Experts of a small language model.
Size: 14 layers, width 128, 16.3M parameters.
Experts: 160 SwiGLU neurons an expert, a sigmoid router.
Below are experts of layer 7 (counted from 0) of a mixture-of-experts language model. Rows are named router (the router's row for the expert), gate (a neuron's input weights, with its number), up (a neuron's input weights, with its number), down (a neuron's output weights, with its number) and show model dimensions 0-127. Each number is 50 + 10 x the weight over its row's rms, rounded and kept within 0 to 99.
Before each expert's rows: "comes after" lists some tokens at least twice as common just before its tokens as in all text. This comes from a sample of Wikipedia text that the model never trained on. Tokens count by the router's weight.

# expert 0
comes after: " |", "|", " in", " 4", " 6", "9"
router:55 36 62 45 55 48 50 50 66 41 29 34 51 68 38 56 58 47 56 46 40 36 65 66 54 53 51 43 55 35 28 53 41 48 41 52 45 45 52 48 14 54 49 68 58 35 48 50 44 53 49 43 54 31 49 52 44 46 41 42 41 45 47 63 59 53 41 76 50 44 57 39 47 56 48 54 61 66 52 58 49 64 55 51 53 46 70 48 54 57 59 38 54 53 50 42 56 53 65 56 57 46 66 51 58 56 49 41 58 49 42 54 41 69 30 33 54 40 49 24 57 48 59 51 60 41 62 42
gate13:46 48 54 45 48 46 52 51 41 40 45 63 45 61 55 58 59 42 34 31 40 31 47 61 33 68 65 43 61 50 62 50 47 66 38 39 37 42 57 71 57 61 59 58 43 44 40 53 44 58 79 50 28 49 55 38 49 44 61 53 34 48 69 58 70 48 42 80 33 41 50 44 66 48 60 49 50 37 52 50 55 38 51 50 55 49 49 47 51 54 45 50 47 58 45 51 56 57 41 50 42 42 64 58 56 48 65 58 52 36 62 54 51 50 40 54 52 33 31 38 55 56 52 48 48 30 56 51
up13:47 30 65 41 55 44 50 42 37 38 62 42 54 60 41 46 46 61 80 66 51 53 73 45 40 54 46 63 50 49 50 30 63 60 56 50 52 42 34 46 42 45 49 59 51 60 38 45 65 64 32 41 46 45 43 73 53 59 40 50 60 43 42 48 45 36 54 59 60 55 50 37 58 48 59 54 42 59 47 57 57 43 58 54 54 36 60 56 48 38 38 51 52 45 52 54 51 49 42 41 58 70 48 63 71 46 40 46 56 51 40 39 56 63 43 66 38 55 54 41 67 26 30 41 50 42 49 41
down13:59 43 53 80 40 54 46 36 49 62 52 39 50 60 42 35 50 48 40 34 57 60 69 47 33 45 35 45 63 58 37 49 41 41 53 45 50 47 49 57 28 42 49 51 42 57 72 54 45 44 73 50 42 45 47 73 26 39 55 44 53 60 45 54 69 50 32 47 52 50 46 46 64 46 60 37 56 54 57 37 40 54 55 56 50 44 63 69 45 51 44 53 68 66 45 46 48 54 51 49 43 38 56 43 51 61 39 44 58 61 38 60 65 69 46 55 34 54 45 51 39 49 53 49 54 57 56 31
gate14:47 62 58 55 38 54 55 44 48 55 40 55 42 44 53 46 53 39 41 41 36 42 57 61 64 65 43 56 37 52 53 59 62 39 60 59 61 47 52 45 61 35 50 43 43 50 65 58 63 60 37 52 47 48 46 45 43 36 65 65 73 60 54 49 42 59 59 50 44 40 38 42 44 35 57 40 41 39 45 59 63 33 49 53 33 57 59 52 46 56 57 62 55 30 47 53 49 49 42 39 67 58 43 55 32 31 34 45 52 62 55 64 51 44 46 36 75 50 63 39 30 44 55 77 49 47 47 59
up14:47 39 60 52 49 40 39 35 56 57 61 50 52 65 52 30 31 56 60 60 51 51 47 50 34 44 53 50 48 55 52 67 53 63 34 44 63 44 62 66 60 46 52 50 38 55 59 53 54 57 56 56 34 57 45 57 68 57 49 52 38 37 39 45 48 55 57 44 63 42 60 39 48 47 50 43 38 45 51 45 49 56 38 43 59 43 45 49 51 62 44 40 60 39 46 45 42 58 58 51 29 31 53 70 55 55 38 46 54 52 56 44 36 32 62 25 43 55 50 67 36 50 81 56 60 77 50 49
down14:49 46 60 53 52 51 33 62 48 31 54 73 39 38 51 42 44 47 70 51 36 34 59 50 61 54 40 45 43 53 53 60 44 55 72 49 67 53 46 63 50 47 50 60 32 45 29 43 52 58 63 66 58 40 48 62 51 56 34 69 44 40 52 55 57 44 45 32 64 52 64 45 60 55 56 35 53 58 53 50 51 62 54 56 54 55 42 32 38 55 52 61 35 45 42 26 42 49 64 36 48 57 45 63 63 41 60 48 62 46 44 64 40 33 30 44 45 51 59 41 61 56 43 61 42 45 44 43
gate15:48 44 64 38 46 45 62 70 55 60 20 49 51 51 75 48 46 35 72 54 68 45 47 52 54 48 44 40 59 38 51 57 55 42 61 37 62 48 51 38 52 44 35 46 43 61 38 57 63 53 32 57 40 42 55 59 56 39 39 38 49 47 56 55 43 74 38 60 32 52 40 49 35 51 54 66 52 48 47 54 48 46 58 59 33 51 35 36 64 56 66 57 54 61 45 56 53 72 47 43 62 64 46 41 32 56 50 51 46 47 39 47 61 40 37 54 46 44 61 55 43 58 52 53 45 44 64 39
up15:60 52 51 40 50 57 43 48 38 63 37 57 55 53 59 62 44 40 51 49 42 34 70 41 61 51 53 54 42 24 47 58 41 54 62 66 35 42 56 58 60 53 29 69 30 46 52 50 40 54 60 35 59 68 58 41 52 57 47 46 50 60 51 51 49 52 51 51 41 42 45 35 48 60 57 49 54 60 49 44 39 40 49 53 56 40 52 50 54 34 53 41 53 56 40 51 59 48 38 53 52 49 59 45 31 62 52 56 35 31 51 63 51 74 77 65 50 42 53 60 52 55 41 48 73 42 23 41
down15:57 49 52 48 55 53 41 45 61 46 50 38 52 54 65 55 50 36 52 45 32 19 42 69 62 52 55 46 55 31 49 64 68 47 47 45 32 48 47 53 53 65 39 57 64 34 54 57 42 44 32 49 50 41 53 67 45 53 56 36 53 38 69 46 47 47 46 56 56 54 50 51 52 57 35 50 48 37 60 39 50 38 41 57 56 46 51 65 35 42 77 61 58 68 50 58 44 54 48 48 54 49 48 58 46 40 33 44 34 63 57 46 52 51 44 58 65 62 42 45 60 52 34 65 73 55 44 32
gate16:50 54 61 52 68 50 49 44 34 27 36 41 59 48 47 66 59 48 59 64 44 35 70 62 53 52 54 49 50 52 55 48 51 66 46 43 48 54 62 38 51 44 66 59 47 41 26 59 54 69 49 55 53 28 37 50 75 47 42 46 49 50 47 43 55 42 50 49 26 45 67 43 47 55 72 61 59 61 47 32 54 51 68 53 66 52 49 56 26 36 65 40 37 46 48 56 33 57 33 54 45 50 54 57 48 50 52 51 50 49 45 45 60 59 48 47 49 51 43 52 66 34 42 54 40 38 49 44
up16:50 58 65 43 73 60 36 54 48 34 44 63 56 49 53 39 61 42 50 35 35 55 49 58 34 59 48 55 57 48 49 51 50 52 39 52 57 40 60 53 44 51 71 46 76 59 63 48 64 55 44 49 47 52 49 59 54 55 32 61 41 45 41 28 62 47 52 51 49 56 45 50 62 60 56 69 53 46 47 57 70 53 37 47 54 27 63 46 47 39 28 36 37 35 51 49 41 57 47 42 34 57 52 64 45 48 46 54 48 53 44 41 68 48 57 30 57 52 62 53 57 56 37 64 30 44 34 47
down16:60 54 48 50 62 42 43 53 31 39 65 49 54 42 50 54 43 53 56 45 62 40 31 45 39 81 45 42 62 54 30 52 57 36 34 43 58 45 42 60 45 45 45 44 54 64 38 64 37 45 56 60 53 56 48 57 62 46 80 59 45 45 39 51 46 47 52 41 59 52 55 43 46 56 46 41 57 62 50 53 34 56 54 48 51 66 51 40 52 47 46 45 47 49 56 45 60 44 60 43 40 27 53 69 53 43 46 53 51 55 62 49 45 56 78 56 54 46 52 47 34 37 47 49 69 56 24 72
gate17:36 34 68 60 40 32 42 49 47 46 36 50 48 37 49 51 48 37 34 40 36 48 74 49 46 51 48 42 58 52 62 44 43 48 43 58 49 64 50 53 37 64 57 59 36 52 60 60 35 66 55 60 55 55 57 55 42 33 49 32 64 52 46 57 61 43 52 52 38 49 52 35 54 55 48 44 61 56 48 60 42 54 41 42 48 48 50 34 67 55 72 64 34 36 57 52 70 57 52 42 56 63 75 33 30 60 55 60 43 62 55 65 49 47 47 51 68 55 40 37 51 49 51 42 41 40 50 61
up17:44 42 51 41 49 46 62 45 45 58 67 43 39 46 47 46 45 47 57 48 51 47 50 57 54 44 68 58 46 40 63 63 32 39 47 44 63 46 47 52 36 57 44 44 47 66 44 33 32 60 37 61 40 52 56 46 49 64 50 30 50 48 57 56 57 55 42 40 40 62 50 53 62 84 54 60 75 54 52 51 62 34 50 51 32 55 37 49 34 46 37 63 44 57 42 45 62 48 57 25 50 47 52 53 46 56 68 56 28 56 61 37 46 53 55 52 43 43 48 49 55 49 70 52 67 65 36 55
down17:49 61 53 35 46 46 38 39 64 67 47 52 38 42 52 51 33 54 48 69 50 52 25 49 55 66 42 44 44 53 57 49 65 31 52 52 42 45 42 58 38 57 45 47 55 56 68 42 52 35 66 46 44 30 53 55 58 46 66 40 44 41 54 37 61 68 53 42 55 45 47 61 56 45 25 42 39 50 60 61 64 36 46 33 54 43 62 65 46 69 61 50 62 64 51 53 43 57 42 56 41 42 53 39 51 36 35 47 61 59 46 46 49 68 24 56 52 50 54 53 56 59 59 44 51 39 63 52

# expert 4
comes after: "\n", ".", ")", " =", " ==", "\""
router:78 26 56 46 57 62 43 51 60 49 47 56 48 57 64 48 41 36 56 55 49 56 58 37 54 67 54 64 37 46 43 54 62 56 65 44 46 43 47 61 46 51 21 57 55 40 30 59 54 37 50 58 60 33 47 61 39 52 59 36 61 46 55 56 56 56 47 41 25 31 49 42 48 52 41 47 44 45 53 58 38 59 41 61 53 51 67 59 40 41 56 54 52 48 51 57 46 57 66 71 46 56 65 51 61 37 56 36 42 44 48 67 56 44 34 36 59 45 44 38 41 41 47 55 43 58 49 37
gate14:52 24 37 43 45 69 44 57 55 58 41 41 48 44 44 66 53 57 55 69 61 30 44 51 42 80 53 38 41 49 54 50 45 72 48 51 46 49 50 41 48 70 52 73 64 38 42 45 47 73 63 42 39 48 51 53 35 55 46 45 58 54 47 44 39 49 54 42 48 51 62 46 40 46 50 46 51 47 55 50 60 45 37 47 67 48 45 41 45 55 37 64 39 45 51 44 35 53 42 54 68 48 56 41 52 48 48 48 69 60 62 54 63 32 48 49 45 57 42 58 60 50 47 48 32 62 67 27
up14:40 46 34 60 43 34 46 33 55 49 54 52 36 39 47 52 50 46 52 43 30 59 62 66 41 66 31 49 58 37 59 50 58 55 58 42 57 34 40 43 52 53 61 44 60 37 44 57 43 72 46 47 45 65 46 57 41 58 67 51 58 48 38 38 53 39 55 48 45 64 39 46 68 48 41 43 60 64 52 63 60 55 60 54 72 55 58 70 57 32 36 45 53 49 53 26 42 51 37 59 47 44 61 55 42 61 48 49 45 43 51 45 46 27 57 49 57 41 62 54 48 72 52 62 68 47 39 47
down14:40 50 57 29 52 44 52 56 38 56 62 33 33 47 54 50 56 43 58 41 59 46 50 54 48 43 48 63 57 43 51 44 66 55 38 29 55 62 64 48 54 49 47 52 40 61 32 43 60 34 46 56 62 45 59 60 46 35 62 42 42 68 52 48 50 48 50 48 60 34 39 52 56 47 54 46 48 59 25 58 36 55 52 53 47 53 43 46 73 68 35 65 52 47 49 48 48 42 58 49 41 41 59 42 64 51 73 71 46 59 29 51 58 60 60 33 62 44 47 59 34 47 47 29 65 50 46 65
gate15:49 61 44 32 70 58 51 56 42 47 38 58 43 47 48 45 46 55 44 29 56 37 82 49 47 42 49 59 47 65 54 34 64 49 67 39 78 33 53 54 49 38 50 61 55 30 39 34 58 55 45 44 51 44 34 36 49 50 58 57 47 46 50 55 42 47 47 53 51 66 40 68 49 53 52 50 49 55 59 38 22 77 56 46 52 55 56 52 41 48 50 46 57 67 35 50 48 56 42 46 58 66 51 50 50 47 63 55 39 66 54 60 57 49 33 49 58 32 45 49 51 51 50 49 59 49 47 38
up15:42 22 64 49 39 63 37 44 52 65 42 60 52 59 55 64 45 46 46 55 65 50 45 54 73 61 44 48 59 58 42 55 31 54 28 62 26 71 47 45 52 58 26 38 42 69 43 73 52 38 62 49 47 58 56 59 54 53 45 36 43 59 44 44 55 57 53 43 40 47 62 34 45 61 42 60 42 48 51 43 55 46 43 47 44 48 49 57 64 35 49 46 48 35 59 49 61 48 51 46 39 54 59 47 63 48 40 49 51 35 32 56 46 55 55 54 42 51 65 43 51 44 63 62 35 60 53 64
down15:53 27 47 45 56 62 34 41 59 58 33 44 37 54 37 60 49 42 45 42 53 38 56 61 75 53 37 48 71 44 58 45 42 65 28 52 48 66 57 58 55 67 22 46 48 54 30 56 44 51 51 45 46 49 57 56 50 61 70 40 43 55 51 46 57 49 59 56 39 64 59 56 46 47 49 63 49 44 75 46 61 44 56 35 57 44 59 48 59 41 60 52 43 43 51 66 47 40 48 46 69 45 34 44 57 59 39 46 43 39 41 40 39 66 59 56 41 50 43 41 61 40 51 63 57 55 41 53
gate16:47 49 62 33 51 41 42 46 35 66 31 39 64 42 61 67 67 42 36 53 51 43 57 41 41 69 32 36 22 55 46 40 50 53 64 44 57 51 50 66 46 48 58 62 50 46 49 60 53 60 49 47 36 60 40 46 42 44 75 57 53 52 56 46 36 47 38 69 50 55 36 39 62 56 51 47 57 49 65 46 44 60 55 31 49 43 48 55 53 36 59 40 60 58 57 46 52 54 45 58 61 52 40 56 48 39 56 45 53 41 44 36 48 56 51 44 52 67 56 78 54 35 41 56 51 57 64 34
up16:54 42 33 55 52 55 78 44 44 36 62 36 47 53 49 33 41 44 68 66 56 41 52 43 53 64 50 61 50 63 49 44 61 44 32 51 56 42 45 57 49 45 57 61 48 38 39 49 64 43 62 55 55 43 54 65 57 65 78 42 43 47 32 51 41 63 48 68 47 52 50 44 68 46 48 40 51 47 53 66 55 60 59 45 39 36 56 63 53 51 47 72 25 40 56 51 33 44 58 43 41 45 45 59 49 43 50 57 49 48 46 56 36 43 47 44 51 33 52 41 64 35 55 32 41 68 46 56
down16:34 44 37 67 41 57 59 33 69 46 54 31 42 61 64 64 49 47 41 70 55 59 74 60 57 49 44 44 66 56 55 44 51 55 39 45 37 23 41 45 51 57 63 73 41 55 35 44 61 45 47 52 51 54 56 60 34 51 44 49 45 49 40 61 53 36 57 49 48 49 36 48 53 33 53 52 57 31 42 57 58 56 42 71 42 41 55 49 60 64 59 56 50 54 39 57 56 44 57 39 48 48 51 44 48 24 65 50 50 51 52 43 35 47 57 49 52 40 58 48 67 55 57 48 35 49 58 35
gate17:54 40 48 53 59 50 51 40 47 54 44 39 44 41 47 61 40 61 51 47 48 53 76 44 52 45 35 57 43 59 64 65 70 65 56 39 52 46 49 49 40 49 49 51 65 62 53 59 54 54 44 63 64 43 47 70 65 41 44 53 63 52 62 52 60 36 53 60 52 37 52 46 42 39 27 34 51 54 62 38 56 47 46 49 75 45 47 62 59 48 45 54 42 56 47 46 39 48 57 75 46 53 38 54 53 19 54 44 56 59 31 31 37 39 48 48 47 39 54 28 40 56 49 39 64 44 53 55
up17:45 63 43 56 50 39 45 46 54 42 51 51 48 48 40 35 57 48 63 73 28 59 62 46 46 49 44 65 51 57 63 43 51 62 48 44 56 49 47 47 43 42 57 58 48 52 54 47 45 68 49 54 66 71 55 64 55 63 53 50 74 44 59 41 47 53 36 41 39 35 25 43 45 37 42 49 53 47 63 62 50 57 61 51 55 31 54 43 53 60 31 66 52 38 36 52 62 56 56 35 46 48 39 48 53 26 49 54 46 69 60 42 43 37 35 43 49 63 35 47 50 32 65 60 61 63 47 47
down17:48 47 59 43 50 51 35 64 48 48 53 51 61 61 52 65 52 46 56 66 44 46 46 42 60 55 48 48 44 61 41 46 67 45 60 44 54 52 47 51 37 36 55 56 60 49 44 64 48 51 39 61 56 43 48 34 56 64 49 59 55 42 57 36 40 63 55 29 70 54 38 44 61 68 56 60 46 48 55 27 43 51 53 47 34 58 43 55 39 58 52 41 26 37 48 54 50 61 43 54 45 55 27 62 47 47 27 41 58 59 35 40 58 39 53 36 66 64 31 59 50 35 66 62 58 70 43 50
gate18:50 36 72 56 49 54 53 55 52 40 58 30 59 38 50 59 59 58 54 44 53 46 56 39 57 54 55 42 53 64 42 45 45 50 40 40 58 38 62 83 52 45 50 67 52 39 49 45 43 41 40 44 50 42 35 51 58 61 69 64 40 56 71 62 54 48 43 51 65 37 60 56 61 45 44 53 50 51 64 39 42 46 51 40 37 58 49 44 51 33 69 42 52 51 64 44 38 39 28 62 57 46 56 47 58 35 49 35 70 50 44 42 68 46 53 63 28 43 60 47 54 38 40 49 49 44 53 38
up18:44 76 29 55 36 61 38 44 44 62 43 74 48 48 58 42 68 54 49 49 50 48 49 49 47 61 49 58 39 41 56 39 52 50 48 52 66 43 47 44 34 70 31 58 43 53 51 66 55 53 42 56 53 44 56 60 40 48 40 40 57 63 44 51 50 46 57 71 63 56 52 52 55 45 39 35 55 53 64 49 39 40 42 45 52 47 69 46 47 51 46 62 50 47 30 45 44 58 53 56 46 32 46 70 62 48 37 49 23 72 42 49 34 41 34 56 66 61 41 49 52 62 48 55 59 38 51 49
down18:54 45 45 52 50 36 56 47 54 50 52 27 37 54 39 55 50 39 58 41 70 41 77 48 51 45 60 26 52 44 51 40 36 55 51 59 42 46 46 55 66 46 67 35 34 44 53 49 41 22 46 37 50 61 51 57 38 37 60 69 77 50 44 67 60 40 65 54 52 57 48 50 46 46 71 44 57 60 51 58 55 47 64 50 52 42 67 51 61 57 39 45 52 39 50 37 60 62 46 47 52 46 35 43 45 56 51 57 68 47 58 66 43 50 52 41 44 56 48 36 61 46 37 41 58 36 48 48

# expert 3
comes after: "\n", " |", "-", "|", " ", "=="
router:44 38 47 50 44 50 57 58 52 42 57 45 70 64 66 59 50 45 49 44 62 58 80 62 53 41 55 58 55 53 54 35 48 39 51 48 58 54 45 54 57 36 39 44 54 53 47 41 42 45 44 37 41 53 59 46 61 53 46 59 30 65 48 62 57 40 36 57 20 53 46 50 61 48 61 49 48 48 40 34 48 25 52 49 54 67 33 64 58 42 31 63 33 44 50 50 78 49 39 45 56 46 44 49 58 55 54 40 42 53 59 38 56 43 50 42 32 58 55 66 47 40 65 45 58 57 46 34
gate14:65 47 57 46 47 42 64 55 56 55 49 35 56 46 48 49 53 32 54 53 52 58 66 52 56 35 66 64 58 44 43 44 29 35 57 32 53 36 44 71 38 62 47 47 46 48 38 51 34 53 56 45 60 49 40 52 57 41 61 53 54 45 53 41 48 37 35 60 49 52 41 43 48 35 46 41 39 30 53 50 45 32 52 64 56 52 26 48 47 54 32 49 46 33 56 48 62 56 55 55 55 45 45 59 63 48 58 53 53 43 64 59 57 47 61 49 48 45 39 57 55 50 53 85 73 74 55 59
up14:53 49 41 49 67 61 38 57 51 38 53 57 44 52 45 42 44 39 43 51 37 42 67 52 55 58 36 66 47 57 53 44 50 40 63 55 21 64 31 47 53 40 45 54 52 35 63 39 46 51 48 46 39 44 40 41 49 44 45 41 52 63 46 58 44 34 40 69 61 51 61 41 60 70 37 60 54 51 59 57 48 43 63 56 54 68 61 40 52 44 56 60 53 74 43 45 51 49 49 42 65 67 67 51 49 50 54 62 41 60 37 31 51 31 33 51 53 47 58 35 56 36 56 55 67 43 64 40
down14:38 45 38 68 39 64 44 36 53 40 51 54 60 50 52 46 58 50 25 36 54 55 48 46 48 74 52 37 46 51 58 51 38 40 61 38 58 58 34 58 34 52 33 55 49 38 54 64 56 48 48 43 54 50 65 34 37 52 46 47 67 44 68 61 51 56 49 63 63 52 45 56 76 50 57 48 51 52 36 36 37 51 48 50 53 50 62 41 60 66 53 48 27 54 28 52 51 65 41 61 31 51 58 55 56 52 44 58 51 65 44 39 55 60 39 27 50 52 58 44 57 36 51 52 51 50 65 59
gate15:54 48 47 47 70 56 66 28 47 42 47 44 62 57 44 61 34 56 51 55 65 53 57 46 63 34 58 62 55 28 56 38 47 54 72 65 49 49 44 59 60 52 50 42 41 64 70 60 51 56 36 53 52 57 63 56 56 50 38 37 48 46 42 60 45 48 49 58 52 60 60 39 48 56 45 50 43 35 47 37 56 55 41 38 50 50 41 56 56 53 50 22 37 56 55 58 49 44 42 51 38 45 55 55 55 44 26 49 70 56 61 53 56 49 37 62 22 54 65 46 42 41 51 65 28 43 41 45
up15:66 51 52 59 28 65 43 51 33 46 55 72 42 42 41 45 35 54 62 56 54 42 48 43 60 65 33 39 44 57 40 49 43 50 45 67 49 63 56 64 46 74 55 54 60 52 51 71 34 47 50 52 54 33 58 39 53 34 55 57 80 55 59 46 53 59 42 49 43 32 39 38 42 54 39 44 51 47 38 61 61 44 56 56 32 35 43 52 46 53 46 56 41 62 39 45 47 70 36 53 63 45 52 54 36 42 53 54 45 39 65 57 65 42 64 53 50 45 48 37 57 48 45 58 46 43 60 48
down15:70 48 51 30 43 48 45 77 63 48 56 37 47 53 50 52 45 55 38 55 49 70 58 59 55 52 51 65 59 69 55 54 43 42 45 55 41 43 35 55 47 38 54 64 28 57 39 33 54 52 55 51 43 43 48 55 65 67 47 46 39 58 47 41 46 45 35 52 60 66 58 39 59 49 33 34 58 47 41 51 40 43 42 30 42 41 54 56 40 54 50 43 42 46 52 31 52 59 69 33 31 48 63 61 53 51 46 57 52 60 62 36 74 46 51 53 54 48 54 47 51 38 57 52 66 58 32 53
gate16:40 60 47 57 52 70 62 43 61 46 65 62 44 57 49 49 43 55 62 34 48 55 55 56 65 53 56 49 60 51 55 52 39 62 48 43 46 60 58 54 37 33 45 56 43 46 53 47 49 35 30 49 72 45 41 46 44 46 70 51 78 54 49 46 35 52 43 38 51 47 41 39 40 37 67 41 52 47 49 55 43 62 34 50 40 62 55 45 59 48 36 74 50 33 25 54 56 61 36 56 55 52 72 41 65 48 32 63 49 56 52 55 39 54 49 52 52 45 43 35 52 65 53 29 50 45 51 45
up16:57 48 43 48 55 42 49 49 42 43 48 47 53 37 40 58 30 50 57 59 50 52 47 53 45 45 66 44 46 63 35 44 48 59 40 45 49 57 71 51 62 46 34 53 55 36 49 43 50 61 40 70 34 56 51 53 47 53 48 46 58 42 35 35 56 24 49 38 58 49 57 76 54 52 52 42 44 52 59 34 33 39 41 43 40 64 55 61 44 53 46 55 49 29 47 60 61 51 71 61 64 48 46 32 76 70 50 54 56 49 53 44 33 49 72 44 59 61 60 57 42 52 34 55 43 55 59 59
down16:52 37 46 41 40 50 42 47 41 48 40 32 37 51 57 54 38 40 50 36 61 51 51 50 49 56 49 65 31 49 59 53 28 49 42 43 66 53 52 57 43 22 28 76 48 43 55 34 36 53 56 64 54 53 38 43 43 69 58 36 42 41 48 50 65 45 42 51 58 47 49 60 55 47 52 54 55 52 68 44 57 59 66 60 41 56 44 43 58 60 43 65 64 53 71 53 59 49 50 41 46 51 30 57 59 47 48 53 69 59 67 37 57 43 49 62 40 56 55 44 38 48 58 53 33 67 55 52
gate17:69 56 51 57 31 57 40 46 48 54 40 45 67 45 66 54 49 41 55 28 54 57 65 41 52 64 50 47 64 51 41 44 42 49 49 53 39 49 52 43 48 37 57 53 33 40 43 41 53 39 46 43 43 40 59 29 72 50 51 54 46 43 54 32 57 42 51 51 35 38 47 41 52 39 45 65 49 64 39 50 73 64 52 54 48 49 40 61 56 56 42 42 44 46 58 42 54 49 60 56 80 47 58 61 43 72 51 65 63 42 63 40 54 49 56 43 32 59 45 54 27 58 40 49 62 57 44 62
up17:54 45 32 45 50 47 46 57 52 55 57 43 54 35 57 46 56 48 62 36 47 50 42 50 32 62 72 47 39 71 47 57 74 53 42 43 56 62 63 47 41 47 60 54 38 48 64 40 46 42 45 55 70 54 55 33 51 43 46 42 50 54 60 52 41 35 62 41 67 47 56 45 52 48 38 44 53 60 55 62 25 34 48 44 61 54 30 61 38 54 51 62 58 58 52 61 52 45 55 60 36 53 42 45 56 34 68 40 49 50 29 65 34 36 56 40 51 54 64 60 45 48 61 51 55 68 31 45
down17:40 53 48 52 48 50 56 45 54 34 49 39 47 60 48 38 48 47 53 47 41 50 77 69 39 33 51 45 62 34 52 44 66 50 58 41 42 36 64 59 48 42 49 62 61 50 41 49 68 32 48 54 45 34 64 70 44 43 59 63 48 62 52 61 65 29 40 71 53 57 54 40 54 42 56 47 33 47 40 55 58 43 43 40 50 61 34 47 39 48 43 39 54 59 67 58 49 40 55 42 69 35 37 50 59 52 52 42 39 65 40 52 48 40 72 60 61 53 57 45 55 63 46 37 52 51 62 53
gate18:73 54 52 47 49 76 53 54 60 56 67 56 51 49 76 65 58 52 30 53 46 51 64 62 40 45 36 52 62 67 56 31 48 40 47 61 47 42 31 46 45 39 63 50 60 52 38 49 51 59 51 53 42 52 55 47 55 37 42 57 61 57 40 42 37 56 52 54 53 48 32 42 42 53 62 44 58 60 40 55 56 55 50 48 47 37 40 52 37 52 21 26 42 54 47 46 56 37 46 56 63 41 40 49 60 59 54 40 65 53 41 37 56 47 40 61 61 55 66 52 34 29 61 47 50 47 52 44
up18:53 50 54 54 39 49 53 46 68 39 53 42 48 49 50 40 44 59 50 58 58 67 50 61 41 48 56 41 51 56 35 47 61 63 40 30 58 62 45 57 39 53 57 38 69 54 57 45 61 37 44 67 63 58 47 62 47 51 47 62 60 43 64 42 53 40 58 33 60 42 52 60 56 32 66 45 53 49 66 43 45 57 56 58 73 58 49 51 47 49 40 47 33 52 49 54 57 61 46 40 34 50 51 49 65 61 33 56 43 53 46 61 48 34 49 45 39 38 36 32 31 38 24 68 45 37 69 46
down18:45 41 49 57 33 29 39 44 52 57 45 62 43 42 51 58 34 37 52 56 57 42 44 51 62 57 42 46 50 60 30 42 52 39 37 48 49 60 48 50 48 71 63 28 44 51 40 65 52 48 53 55 58 55 45 75 65 49 57 74 38 54 46 42 59 58 56 66 60 30 67 43 66 41 53 40 40 55 62 58 50 46 49 57 50 52 34 59 53 37 60 47 49 61 51 44 47 45 66 50 38 46 52 54 49 47 49 50 57 41 41 71 39 37 43 56 36 46 41 55 46 76 45 57 32 45 63 62